{"num_hidden_layers": 9, "moe_layers": [1, 3, 5, 7], "init_std_router": 0.0121, "tie_word_embeddings": false, "learning_rate": 0.00479, "beta1": 0.9, "batch_tokens": [131072, 262144, 524288]}
Below are experts of layer 3 (counted from 0) of a mixture-of-experts language model. Rows are named gate (a neuron's input weights, with its number), up (a neuron's input weights, with its number) and show model dimensions 0-127. Each number is 128 + 32 x the weight over its row's rms, rounded and kept within 0 to 255. Numbers have three digits each.
Before each expert's rows: "comes after" lists some tokens at least twice as common just before its tokens as in all text; "mostly gets" lists some tokens that are sent to it at least half of the time. This comes from a sample of Wikipedia text that the model never trained on. Tokens count by the router's weight.

# expert 19
comes after: "\n", ")", "==", " =", " ==", "==="
mostly gets: "\n", "-", "–", " in", " at", " for"
gate11:065071096098113121152167156173111166141151165100111193149154085144072128116075103085127134170094100134123106092116115099144157162171131128110134152109091115152131085143117139110085084152087074113094128104132197094116119136135170107121098107179053142123151143127147154152086140103153109119100109169126167139158174097178140155125166156143221164135214111062109131088168152129082159146112
up11:129134121156139130106124180135153091096106161131061112176162134122108139094136151139092038129162159116145125110148157130160144113191117097118128103148135136199176122118170122097191153088090100169144151155118122164131162158068112151127117163124112081128099117156119088159097152182110125179169121087094138159157069180141077093078139149053152089101133118128051128172189156110184138099123
gate12:120093190151163100111113183113121187091150136144108171150155165085112198094141131141126073155095100134123138188074078171121147160094162160133122140168123134165143157106148153096129097155131115071087074128171154108191166034104119064162155146110170126125171116075142133110160163130168072154100175121189140106152151155151134061130134136158145141132107119135120124093135166147087171135116
up12:118147131167103154094134077087175145141132099114113111120159145157140060175179102142118081123144143130079114146110064202118149115104162109152128120121161065168113126142116105181124129189154122115131102166155134150081116123142152081174100203138148116178190153153126121141116095161131120077149185115125107148147169068180111100124096069141160124101126095094192140091170074068148171164133
gate13:137109138156124070146121127121122161086114092103176113148129099165143160079181084078136095105119117110137057070108059132120165126108107151169120191141131138153112127082094163105090091143094116121124077128148184127191128123103146161086207117150124131146149150159104209093148125136132115144106054124140135110136146138151099165204159156135170134102192127135098133170142193115199123134091
up13:175161093129114146122117098083052141077157133109114149167133124085181142097112099139091130143132153170092185152113104119124142139128171141101101141111105169078125178115119095132134169141118111167076152081155093096154165205089091175140117175132143180131100155122122082124045094105142156091152089141102113126075104126129201102111062092113124076110123196107144165127130130084148091073146
gate14:163159174192193098081113146134135172108157121108144134122132139081082116119136092122075180113111165137058065105101136107101156085092168170110164124206183114075127082082098115113137127112126164104136109087186107158144127090145148104059094136188128104154189134143173074126125131139148103135153125165160148108170168129114159124139094089127147114189161111118113142122163184140173157121087
up14:155077151085113172109135131151114208129145100133074136146172216130100158128170164070125103095135122145151128154053113132100087090110194111167117120114121144097178122129107135121188179151158149139152097114161161127107111098139088114109122166054134146157086101139113147125198074087108126144188149135149111163095147151057116123081109146176124174111157089065136133137166144133124099155158
gate15:123098124138102072136085108163100097126110115134123161129130124119099132149145114097114146132118161127110117158120154109108144081077122152170117172173167139089126133136162163110185082168120190099025058099179177161117109134119125147093151101071132164114118136089176153065141070063123065130117109103175124152144088150117106096165087163166140187152116128106071125084152108204101143145110
up15:138106139184176180132163123079171106120158125110156147140164156145150063094187168110113127161136192092158153088110172102104146146128157100109117039142106112089099111156097133104064134080104159113135163072175134075145170147154096114089151100129111172111155125090087109143134181123130132107086206117131147135141105166161107129133159163108109139107120142119107076186156120081104142221142
gate16:132078080100135113149105147124093122101108124059144109161095130146118127117063155185133131081087084104092136196135111122114205127094133174133126093152179136120111114116109097125062120136117121054132119136115152133090111099127110130158143151094179198180120180190141163091109099149128080143121132176130184119141141131130151121107101107121140138164173079211073134061133119075177108152100
up16:147105113191169109146141141113126148131098153149126170117120147176173097127124123163139151065136080132110164168069173173155122145162082152126129205115137103123131145104081154089080113174166124120170126137159172136139055152149100198184126151099102171193141107150129078161099135146097113138136173130098086145099141148163175182123132135119136137212102137148107174151189115065077148139127
gate17:158123138092137102119166167103115137133123097152121134185136096228198168100102122136099106036106140178083173105075104162137168079123147155143164116167117079112101130085089121069100131119119128093075094130190120127130160157142092149110076142133107160125167158048158171109123153125146123099088171092118206134148101121135157124093106068139145143137175143098125108114140127106183131138121
up17:115018112151126124175156153151120134084150159143128160155157182155138106107114188110095141108128149158135106134128178151084133084094153113122129129165127135117176081146124128123124116138125088100126116115084104079118124046125081125130140149094111108184118118031143178141148134163037129119137105151092126111122100072178170147095109100186142109163103225145096155125116136152114141126074
gate18:177164077156159102131119087129143147151155134133094136191129169153137088100131112146115101131079100065147072178181152126157218113094152142156101132209161080183136126141137139188110174149106141118111119143160161106099103129110178142096067104175156205147134124100166156086142155140158138102156131122088177127154142067105148122107071080138145137078136111116119113101115077143173137114091
up18:112118147097134111111120170112201118172147109136149138104093147172174117110114097141115161148087139094140209143110079113125158132114118059126151143145024126147117157087086074099117131146109152149140082169140125127137167094168112162109211114132114109182166099100145118168096147134136161146055154163113136086086092123159153092093138169146155138108146134090150207132075132129058091110099

# expert 11
comes after: " ", "1", "2", " (", "9", "–"
mostly gets: " M", "'", " P", " d", "The", " St"
gate9:106087114143139125078145139159193154124103053102168107096149094143136158113145117128084071111144119106095154083116127143101180152139128172108130174180159131169076097107153166101173107104086111120170161101090131148158142088116128081077124131115129154181154091189060154130108133111105128097084133142154207144087102068169148150113202141189142094124104123091139144065159121179152137146124
up9:184198095135084143159102161168181148140162179137111123149125097128145110188122129099163186173200142126107094087134168138153130125158067082146157113121125119116101153134092079106114084122153168060118139110118086116095123098130133144140137104094075134147105127174187120170132133169192156202117184145092112070139076101121131097151109147146180159138195132139114132125149104145167180117086
gate10:092165071149112147176137111148149139198131086097150101109148190062146084156130144108119100147110123149095145120151171110078136089127118181103099147123158077103147083066180154147129066144141156145165112151174179112037080071130147121117114137122156092092144129067173145116172181110140181131150140098095085141045117148146170146108141105166137175131142094128117085099138142134124117157135
up10:152153181116095105139083158161205123146144051123086132079119148119109140131183192158069155128177131147091089153148155141113127167078150058111096132181148143136106116129137113156137083096112130106161082084135102130153133165137063103103134152125116098172126172105174139053114085092069142171137112123104157091142126153178068112183049143134144149100151148123098135153151168113111132109108
gate11:127126122172143159094125115181128181117111090121227096083114139172115102103077144136114161102091176116060133141094156164163129044137108116151087161143133162158147178129092148136125112172087177090157116145165128126146154122062115156113158149165169127191084076109160126172163150100129117124124097083163066123101118104173164104077153113134099155146116093076092070093120114163140132117137
up11:130160155114160131102092104140108133096092129173142106111117076157143135131105131166143147100127118138180063093103156153147091072145111087131121151113143059141211097104068066170110152118106118100119054072079120156169094130174094148097111141076095096069133123069067136072134081135148140102120094088103107116129105100124127087127100111100146172150175131170088177107093109173146099123084
gate12:157064176164088158094114119157189159123061155113189137101161083173140169087173151113150127153099146097144163115088147137124167136109161097079091179093145133142166122150132135114108138169135109096187097114075110111130093140067133099105134112142160121155144148118107123103148140138061141129105161103116174156154098097178046104074158126181152096130142129128075104113161205165114140165073
up12:103118120163133159126128128107148103121120163105138193140147147072115060127156085162165125145085089077140135144095150113181128128136052100178090133105145171071172109100125146133114134157079148136142064097108097135130139177063137038122098171161072121127090144080105081118162196154094111149151128134147118093162137099185159094075131076168125100113056137107130125107141165098149130106122
gate13:207136115130103115126063119148187106185076127112137126120194145120110172118055125097125106087124165114172174100123182086152149110165191127117150143141126065097162144129162184115130148131102162153193149122123184088145104099128115190098092119089157158195107093106155138129126084135125105193089114086122156095139151131131136075101124167129153141155122142086134135107201185127157162118134
up13:127023144139151117120144110123148141120107160128085109107102121094111098116091122154112145120150108125163165089130116148131138192155111126142140079156182108062141101117078132182118160094145077152140188190054162133140060147157172157170077178191170140124077146132112144155139112097141081109113079084131160142145148163113124109158203131094137085097193152119146124105139133094137158123180
gate14:210076166108079135095180130148151109152097123127123131102167153167123111073104125139138112085094110101181130110140164115149172140131135164138138127177169110052117134136088150115135154123108106193176117070138217130162176051121091114078078098165146137114136145156108171136152148098116090150087103095072065169126149088148080124101152153092117142103144169109124079143142085143111167132137
up14:121139071164155159140181109089120177111209098118159086139130102134226178116149102110173127135152121107070100117131096153108139122088163222148169153165117127135106142117118132124136124078105177055137127149127142101138072057125107105143154147136111114088145058176182143124127109148115143127151138129113135073137119138116098136115142076132150096097115132218114125136055155078134097119113
gate15:168129143156143135108155152157103146145113088086159136104160147110049107076118067165143183109131128087122134112132144149140118141075147195103153100128213108156128104100144180133118127139148102130183136101121076115030159148125162083087165104116115067136148152132140102121131096105126095109103108165147174121149106126171193069060088054116156118112106100096078085119161164103128155117128
up15:133115103178117134141128125112167092074119144141151101084152145118072183067138141077118163077098124158169090153078096105151108184107174131108127073142092114116098144123147132119118082121124163109132102188196178115124134102082140100125106139126144133075138107143163095147124113127121130083146112050093082177159118155120145107139129091121038116162110091213148127199157105080170108085136
gate16:180132125123164170153149180135150145137062104064170129116134102146143164108105097137139087065069160097167109086148155078160122093131085130136122180126184160043168108141136182120149132148154155115136165186113150120115156169153128107095107146177114156098124160116089074108151131148107153137061160109088100118136145067111197061166115107149075108133122113122070115114099142184115151112133
up16:126122114102057126139150104171113107109134143155135137096131146106104101140133127131137108079117072088118057082130166132155092199148141122082144114102161132169160128106134109082115141204109163109134156129124095174165159148175142118024135082166114133148078162115105141094146143137120123124158156114090104108075183198096029111125133175128138149118146163156089133136136185172126187104165

# expert 25
comes after: "1", "0", "2", "9", "8", "3"
mostly gets: "9", "7", "8", "6", "5", "–"
gate11:146097116117160135078144071126126119117115082149137099103073120112118103173117084128133138077163147111101105108101211172126161092138157124065100160189184143114061100095107057165147119138149081138129141116166131157211140102126139087181089073155142108125097177157113133099134198110164155142115082146080116116108108141150159087118164157168161112119130133109073063145128142083134115127180
up11:181078173101074082127091118121116110072108214091128103145163140103109095128170084141087082143122137149179165123171116122107160138082098193081186135157096175150115129125137204116146161127117065146209108105118146092104127108113124148114117139111148123143125151170136112095178100101118115081107090101171153111082111153132109110204172106125096109147111123089130150096142121067076106136086
gate12:161158122143181134111139116142163133078110084127193070112172127111165161109130112092151129145098182084106134067089132122119123137163139145118171135095103148092104128102143116148132129157078138104157166177122131163198149159215121089131090153113121078153152192108141125131088166082117118121116117153096179129170142152162179138063159121171139164089154103056148091148085103157176200151158
up12:107159105074139064116184093157120144153094118132161148136167143148142116118113108155168128166170083134146134107128109136105114126090045154119148102091174052164201117136095116112158159125078162149139118114120154085082066141081114099114092150128144113080089145069120160133125091171107050129169131176120139106147178106090097154126172107137130135085098120135127131173058188094144102088080
gate13:087122137114062126127166071151128073157077152130155109179125117152150121081173122124104160160096146141140116084108145133142161181147118110076100154169130113153112128175149203126116174115159124146061136149174148105167141067074087132136067112160158141182078143168178098107128132158169124173139094215102124109142101090134124150101159137151091123141121114100090087174135081136092149057140
up13:078067075179118083095115118107146134175085103082149140148099109195155098073101132172139118150124148126115109089167126203144093094096157140128089134146070139102099159128159156173127142127179089148176070117114158139146128139104105080124130108066195115177120231138145166110121135107074130137132110117134106095191158138073140131148103130105158142098117090148143113106076133165157138089162
gate14:124075162093093164121192113159176133171112117124116148136151042150118089076063108185104120094076104117123153164165165166105127119134089051129142120150163114178127154156106117092181060136115114177093133158117114195144140136127159136127123063119106122186110151145099166136113100149115072128136164155101081147145157139126109105163120152121218157102166073132128140075163147163133118132138
up14:136100095151135172146080118137121023160095142191092062130118159126056141166154111135135122165109127101126122171181124106083139136136111141133077081115076160126093176095141153157166063103173112208130158060139116140186142152128171054123145157095131139158158123128050114133177127125148150122112084136140134161118185124149122140147142152180104143095120131112111084139126135161084125158124
gate15:156131190191119111162065155087106139129063100115178161127173144142175074134155136089143104136088098090055117136162128228090162110163113171134116126123159134131132183145121116137109102130117138120148144099079127121176193090129106108147128094137132107174156171150145157143143157095089072203146144125099076156095086103105146130145104152149128162131137098092113127091164145175107186073102
up15:155083177161111092116146121179112116124156102139116179123120070202117134141169103206108095168159083141120046140131127218124118095122120114139117110058210112133092123173131101102171137137179107109102148184156171157106121128090132074131159157127139140124190135135155096112183112136170156142111099134134169093106114121128123155200139119128114056115128144154111171115106115095136120132190
gate16:137106147118093095108159134135137122147108099120192114127101097083141126178143150116193131195071097168082176106102110094129152136123119106090104152107169107136095171048201140164103082129196103192112131133135138147165094116156092147109159101135129114179154165163066176087114151148142117143108137132130097140142224141127175146135114160129213117131164109109138162126150193115083148108138
up16:123102169160124099048112124104098159105108148115201110158091112108103159173144123095111183133156101134160136146154144125106109133100123211109165089086144099144102188116162114134121160194108087150094158088096128160163163113163117163173081089187058126111111140120097119138114112084116143102155127075165076188091107049071154155128101140092135180167135111089161138148144135129092148119110
gate17:142085132134107090097148132083147189121064143108159135163089135080080143104100136172139104114093130138062097116071111165092106117139105091148095068170142171137117094104094151139132124175125120182094138100133151098165139125185089148125091093210176096129140185143087156145141135058141115112092149161073155166157165084132171059104145126092138160092196107127155120120149099178149123136144
up17:111168146166163117138154128134140102073121110104184096181132097174113123189121079117081164113158103152144106098138167180138115124111154119135139144154103147102118098146128198152167097161117134154093154117127170181164075131134170128102102154086076094109079104090108172119103174098082170192138079086156154130133127102129150101067172170179133122096166053177147150086138088164163093086142
gate18:081067175184124117085136107174118204092117145086158148129155134125119115103139136112107097106084173108101179134116129132078141147139096124117137142138181139147106071165144128134132190107183092097077111097111122125186139097170132130129156074172160070172083133106060088127091153095072113160146197121089159121142100130164121110139116183146169133097131061071118087142106111110127174163144
up18:121135058091137122168082120139068132130128192157145151125106096144097132125142144120119148165105129195119151143113070148133147077132124134121096138118203144144079086093144091062092120127185111091094134187165095084113150129198132080126135100154095162107137101158133161139061118140126129108104138127130126113115165053096103134083186173148118145163153082129075170184180160113119106190159

# expert 9
comes after: " the", " of", " in", " a", "'", " The"
mostly gets: " the", "The", " The", " his", " their", " its"
gate12:147110125065177159137150156093081135083163153114165117137100060122116132170130060133161110109081133074142101145080108062121129162108119093102159074165131140122161122141084119091145161154127105147105155121120173107147151135179076136124118152087092103143121175181133101081128154157137085106178120144091110091137124122133110069045121138111124150153079153099111129114132194178133200173201
up12:142147103100144095110160128149114106122088121096135158183134132149117128104104160161081099135166121063132124155138119160210094131142116175143088185090150127090119077122117129086138145126141103123129163084123116114115213102167169131102112092156120109163091162093165097254119158142162098156113149124097073203111139154081124152156152062115190096123125173123084099107150124155122104109164
gate13:119129111118113136111160143128097154082119146139135149149152145125150151129099150090150058191103145079161168144123150151180131185189130141081142160145109134134135169108120132089170170146111074146157210112115128078160077124145146136146116162147120187128184119065089074138123148108182162193158116122067103072149057136102129101091120097111138164115163076143069119115049155149133118151131
up13:148163109172150117137118139135119182094138150096152123138150091113135057163146157148143147140094117079136102124108148087115117140122135094116181102103159183191137156102084084068120147107151146130095123084143156115129152122058116170106146063017071147138140129109059115129072062076144190133132088122170137105159122094131123124123117173129089168131094134093129127147091152193170099087146
gate14:142151124124126117128148093164159159160116088145139112192136090139111115072128117124134118159164128110111234121196112132126129142155055115178144167098132113088137145197129093178135079143166121158156140096153170113122133182146135093142181168172166090161171197160090148083105176129110157149125085081189138105177138092179091137136105105147144186130128083116110112134150173099104109163150
up14:122101090116124127101106161115069169114110109150071171105154073168150106129141102108117186067108112120119146041095105126135078170085103167172144177115110173127105171112126172142082129148134127138176173140114150169082086097195124139148147118083139082075057136142089069157138105139182147108160179114133159143089157127114081130101146083141149124110117122116148157087177164136107175078148
gate15:140121125092186156091131142100130131126126106114144136120161120148141136130116113109164078160097106059166124106119141147175134196145114140120113157170180127095119111131151176128096165097102099200107179129169144117095125100191064143104122153177101094142188143142173115117077163165131115168130109068095050103125128169105113094140132103166101047086122111153065166106108138103092197184119
up15:110138144164110098133103007174151104161162116141115124187118099154090105128087096123123125109118083150150118129126154082076147124135112064170120161091121126124148183131109134075139142166128116166137089148085152108159144077130145156150182109132130090157101158138149112096136169059043118173117149078161179180089148093095141159074145081175118108117125125127180161127140098131078106141176
gate16:084139056104130141114145142079120095105112060101158110133147111141141116147085146160173105090110136076118115096124156091174148138147114138138057175113164084135122118111127121112137164108176100145148179125083145150054127063109172132103167094183089134119083154125066125059113122194101089145097109160130126100081110148070133146155119110158130194169139105066143142049130147097137112096145
up16:195180181088136119139079149153167184096079126107117178069047154143109120165113082109167171092116148104127126149136110152108145130138123145140142178090160141067103110108130055120089089161123128122152061133154131125086070137134100117098111155122117116144125107105136124131097075053127063099098119153065106192108122161134139146078082091119104107148176112148069141157136163110161149143143
gate17:149094106161172141102162163142135125088130110099165151160097154130077185134135103071219136133096084056117124157118150123188120090154129173171059082157124093126140073091114112104124096155136159160158106167134104115179152146151129157119168078195140109173161153141127085080120155135152097105119117181130183092132097157090127103089166136163169160143121116143153140130057130076152151162102
up17:092134171119097152119136093128053138148095188119139145075096140149130126138097138133136136131111102138142161165087046134129140165165166157150081147149146127165171141108123095113142130179077151076109107166169103086175137149132122152135159130118111082107129094152074136164092064187168155127151100099128088179077045196184090139147102098155131104091122078064146142093134167120128088109126
gate18:165082124109121146122207132154107127172130113166144089120118135162134132102151147095166161142109110082111123184145112140174103178144136099137184117136073176091118088099124090186168071139166150140073117152109170173169112133106062109081128111205122118184149167187115159186145135126180098154111115048143071088153148172085134120133141087112098147141160077111156140105144143134116111155160
up18:095124103123093158154089082110135132117108140087155121107145140121109104180085136086184101168131120162095160145127126136127105134130137103122122194168091086136147180142189169144058141140142111141179184132101136154133111166156085127204063054129126136177184208106084130161136110137170148132154081107174113166134124153148169103122093151101098158146163135139175099173133048107146137151172
gate19:123081105055116119101142128146083116133112121153139153115174130093106121105109082203123165084093143103163141191121174128144134156175110117180142084154132177117189096098151091093127051115087081135153146125152108088104130152170087143126135146099095173172155203114111146078094186153152163100112163111086133094196082126146138092129054121100096120132109154131152170128121168150148117168090
up19:154164125163157126132178090117122153139154122169095142135119176116130109098121114138117115190062105105100153087204124138173130137130151117144138140134112127103072118107178136141118144081198126120074152137123129123182157087135121101098160159106078122143121130149118105126110086096137130132066132193162142115113189104152083101118078125146117076142078171098120073133069225099044131073093

# expert 0
comes after: " ", "1", "2", "0", "9", "–"
mostly gets: "3", "4", "2", "6", " first", "5"
gate12:108127106129123113095159068190156140089096138147109119134138091118125114169148109094150078078111111186145089113119112163161169130176161100062149164162131161148196134134054198152139132125108059155054132192121082144145125084109151138074167101109136122179122145131120163150165136161120141130109116164165157139079059183185129125098177161158116128111109086138148098136150130162130143181112
up12:114135192117157136105146135125090155083118113105165102108104064135132155111115135140141085094122144101093159139118106136154116044152120161092087109105129098121117158219164144090085146112127108087202080121177153138201108167079089184125158115213103141133161150140108132091121148131109103061098111134160102169151175160146152148177165126066111144165158126090162165151125073129132112160114
gate13:085105092192084158143166145130096125087096122138144076122149072119158106151130100122147098144154118117076139131111160136173161170131056132137093149132165127082137112074115156106149127108122101136092178078178174142102106176090068168163147113082100063174093130099071117139080136113176122063123166113155171128095139152140135091112165144161195197116126096105078181098165115108122139135134
up13:124131148186121042144061081089108119137122194144229105153071130095093130116186097118101169172059141131107141161109182094152136143140179124122175133141112112106131127144135149086097142109132168139088115149123134118063098122118070172146127121073149127171143112182081160196079110177125148179164108144124105179129118090128120132136093156089112111139126143134169178168140130138122115095124
gate14:097112152102135185159139165165157104138057150071087138114135124146116146106128064134146141145152129114114147162102097171177169122134162129091173104138118091161105150147154136136107122137170118110156178117132143097182110081129129142110076175178128117188071138158099094086144106123206044120148085138114131091127145185102110160129114080069148170170131127097102051149157145163110203158121
up14:130130172145152118094080147103122174124091167102098095148122171123145089074197096116124143135093107125135119143092136114096181117135146098082097188121136115142097150176087124179075149129100128185133104105120126149099154147163161105116075082098180074188078127142094131092121139058084173097101155128101156168176146235178119175083127131167104113109123118139109138169108139083115094133140
gate15:129086093099098134123192071125083153094119155165133157157150064149162028109093141121120121071111083111141133149115142143133091146135096193127165141130106125106164147135061086106142099140101083140178172160158134146093109136088083128120142083127121146159157164142102151179153157128143098103128156098151065150158116154109105090099133094143194166101166074149148209145134174194132152119144
up15:173074157075168114140140150149168086153156140129111135134155146154100085152154169149120118131034081140081103108212180167125148112121153172156139166133162081122152088148141129184128098127109118122153174105133127073146171173153108159174129194180151148110100158064135171106136144119108126125111172152104112136131177169118126141171099120070125087096095110124165070139094133145203110156095
gate16:118096136144130116079187110101136148144120159118120088158165078077170137154105101140145132119123085128167140157159175121155159087122121153057113183139132151156104092140089143076082117137104103169103147192096114122107089115064048141101175120148147091171134133114070122074122096093229096123155138148107096095117089105129064093153167119165171128126097119144115181095148121149193121106115
up16:119118162085143136101129105135118146126102104135155062061146105080118108083112138123161108133155054151151121078124164136119090089057155114160132153120136093077069147191119084102161117196109091086123116126085089142133115124117137097100168174190152067178186148083098090184101127106125156069156192155149158180152146154105119146106142135135159153184086142140145120102156125137133137131075
gate17:135152134096109162113145089120138119138069139129203136157161081137115071101114140106158124089144136092089146031174145151155103160069122165119101163144087133166171157118090126073136080131085167078171127159160125081129149079083115115091173127137163161159157158116176166165092160078161119151188110093094101072117101122110160137181158154107180187129140098122103151102117133138129113084132
up17:123116100100161102150132112117123137085104134071148141110120107120155073125147118064145163140145142115208189078108172112184120085138126175109120151156139169091066142157137121105091145154123126116143164100094104073094099116130164121078106070146085180120119130144149130130128111072173160191153166122146124089145084103132158130104154165077108114181123179159124028116082132104137136211139
gate18:184188160118090130084121162213127112132142133164156093130139102118143142110141083148168133102166140191153127124163154128182093116121098149141148176185144092104135127099057153105146155159176145191161133143134137103113122081120137117088190087162166176150136143129119163129114138121200155144114065112172094142183150083141134154159120170118132194120142140121130113099137131139084123022086
up18:151170092148195219136146123149167113129133059137100169192056079151105115096075155111180110133157072138123076145146110112122164096177164142132145121089112126115130150108110116130056122106150126090190114121097141069110115092099207148144121163187113115078180156178162147151176149142136128120157136082119071145094136141141124144121073098139130110129120114159112096086095142117151170117116
gate19:120081130145114155074179085146105145084128113115151131115124057097137107158189126121149072092113159173132105179101172167141182112165090165178135168160174110118107119142122133113158151122166121093145172155121108098119081121107123127133179117144076119145168155106088095163080168196155087100126183091133083136101136088132143096171123057211129162096107109131095173090119147096181144139167
up19:091131109152105058153138143130111104096124094127164138111146156120147077157136123089106084073140136133099118155100157123079145110122039178119167128069151146113109134099077073116105155147168100120123111097078164154083140146184190097143076105138113137176143122121072138123148068140165081155102161093143202142107124122052091156102124172152180161178157174106127142075124101105139150101094

# expert 3
comes after: " ", "1", "9", "–", "|", " September"
mostly gets: " ", " when", " where", " with", " against", " because"
gate9:084108110106193153132105160190129092150149118169118140076169187111137171127099126069141106044116111115106144134079150077161102158129195215109157146160112094099183122120125102132129131133143162117142113093138154106099051151123128158055091083115124191118127146128148160129152118141154183135167160101096115172102155109124105159083091043143169125152083120092155126130144157128153119140121
up9:099179121160134064147131168102114147134149138128221175160147142191157059109125160105131141139116082134122146143096145056160101155117117086103139141084087098166170190140159109141154106152148125123129134112169161142099180135105202176108163179134126147123087164130122153150157124140121117117173150120152125136161128170116133147049137105157128133189056145066145132092075082176154149166113
gate10:151114115135164168118110132151127095121137095125115116163144079127130110114110094131160138130114084102066089085091144132093153119123101183138093172087123149137124158094155128113121125142073038132128136174072121186168136135093119094131164136147130120136179120159177112065136165124155082118082167187035113103107183102124107129167144123167093137135108111188092086123036132174080146088174
up10:104100123125103100144153096092145131119181120092137116177118113129125146131127090091180205176091115132107106133192170118104189151151083118104123086077188168116163131167100139233057098100113155114113125144116091125123076125116159175115127092136144134044145105159156081125138097151143124091071111131125143107113149120060208141088162121127113167145086148093130154124072117141145147136097
gate11:133095124105130112171121093126164139126096142122123171144110152097093173073096058140143158086068136068074140136073083131141150152184189119131138141162154120074095127123134141155129144145141131074127165130115166165150083082166130093126140141135145175122116097147132099168138191168158148166161160050104126139110217148125164118108161106159122112170084109073132085075121075085162167157103
up11:103162155086124103155114160156080112100061157145156064137098178162105078094211125119148156172097165125109193140121139082116152104144157107083146120134128113106136201109120115140152135112119098053129135097083147120066130145098172080095142120175105142158156145122129101165174133135119085108121084088145169170136095167127149155133147143154157163107070143130148080149095120174125104229129
gate12:136068087157172132134124117150135110075147132139145081082138097093067098185090080145141165137110146093110069076119096048116092138128097184097129159110139124084123127062100104071104137196114079108211180092116137163160059121085131151105116146164134120082104076126170167131133173106169143109120131122077106115096091145105115156143163078167127157134165104119135137088148103125135118137136
up12:116117106116112088108112146125133103129143113076093150186135148122136156137097149145113111163130091111154157145172116131109131083169122140089118160130130117056174095074120129157091115099167136183165174074198165115111135108038169183100088155119148095106109154133162107117157136095114172147089154095106130125171089091170106154070059114068101068110105090124107120119192136074154111163182
gate13:105138135111127125122094109147120133126162086097125102103132046118049125142137078153182118167126139064109116111073144132113131129137121151056104108111128140181191139113066100154110134089145034131114124120161139111134108049102095100163125131120124130123116136084134154073120146077112151136144138089113156127136121175147124035112104083142127062081117150153082108120047152141130194128092
up13:093114101092134144147099119115159125106180082209189174107126133151166145086107172127159189115128148149149096110155114174142135123228171161092116143126154182127102158088162130124086136094093183102158133128140123112149079166155197069145145086076118108106102123138133113100072183079117143129143123174164183197131136126134140088113153130126132125173147135103110164080164182145111099097114
gate14:152158084115170149155061160159133118162082087144130114125090162166181133149137108114100104088127153099090101125120141126126085050101190141121133166151174133133106152150128144168217142105105097150131133090126159109118139124145113090070117163164095132128087134048066097123088192128111095180084120113058156145169150098154100137154149122202130178110144108107162144098123081166116129137080
up14:115122142061071158127079154121145156129142125120100140152107138123131165134144098151077122110154089122138167111100118145178105109074138144181195099192150099068106152134195180183151115118106151173130142109123156129093134125182143105122136132107126105203108152103099145111117144151156122170156150126103146116144135188223188160170145111164172117196115065059158149160097092139114151148152
gate15:130161121157072120137078119180143107131099139099102119077143164113102111106139042148159108119153099143126088139092122161111129124093142126124105109159126128103254133124093125084153143126093109120124103131159143092171094170132148143123134167112148157127136181142134115107105142139124126141218095141108068130148141066179083118139143083098086089160219088090113092184110160089075153125084
up15:142183091161106133106136178143086137102159124130119104113153122089037138120163124151175157162157154108105150175208108155139208096056123139104138096158180171092111134118107134109145077165108093097103092155126138120120137118147103132088126167096131135170094119144179121121141125125175105113144104067197185153057088099144140112167115163096114111192137175150140109098091081135144092085112
gate16:073109120159136122168120139181131172140157111104149081133132126094193184091137083119141109112119104117161078137092158103116076214167154122166117150140128116124131144088135171133130157050084053148111094109186154100122100159135064091117130133143116133131194115116148102090096161127172121102144092104073139113105168164094087127175176123172102077092077174085071138131123158123117122162142
up16:112099167176097102160111138131136110170133127087130085159160127102146114140139176122171154167160142119068147154140141163163102137091117167199082101174067116095172162132164122117126103118128190143106093094110171122169122120104071106062198105132111160117203162124124172175155099092095123114120132125197100111167190160165123143136122102110173133185115156079079134114085128095131157182120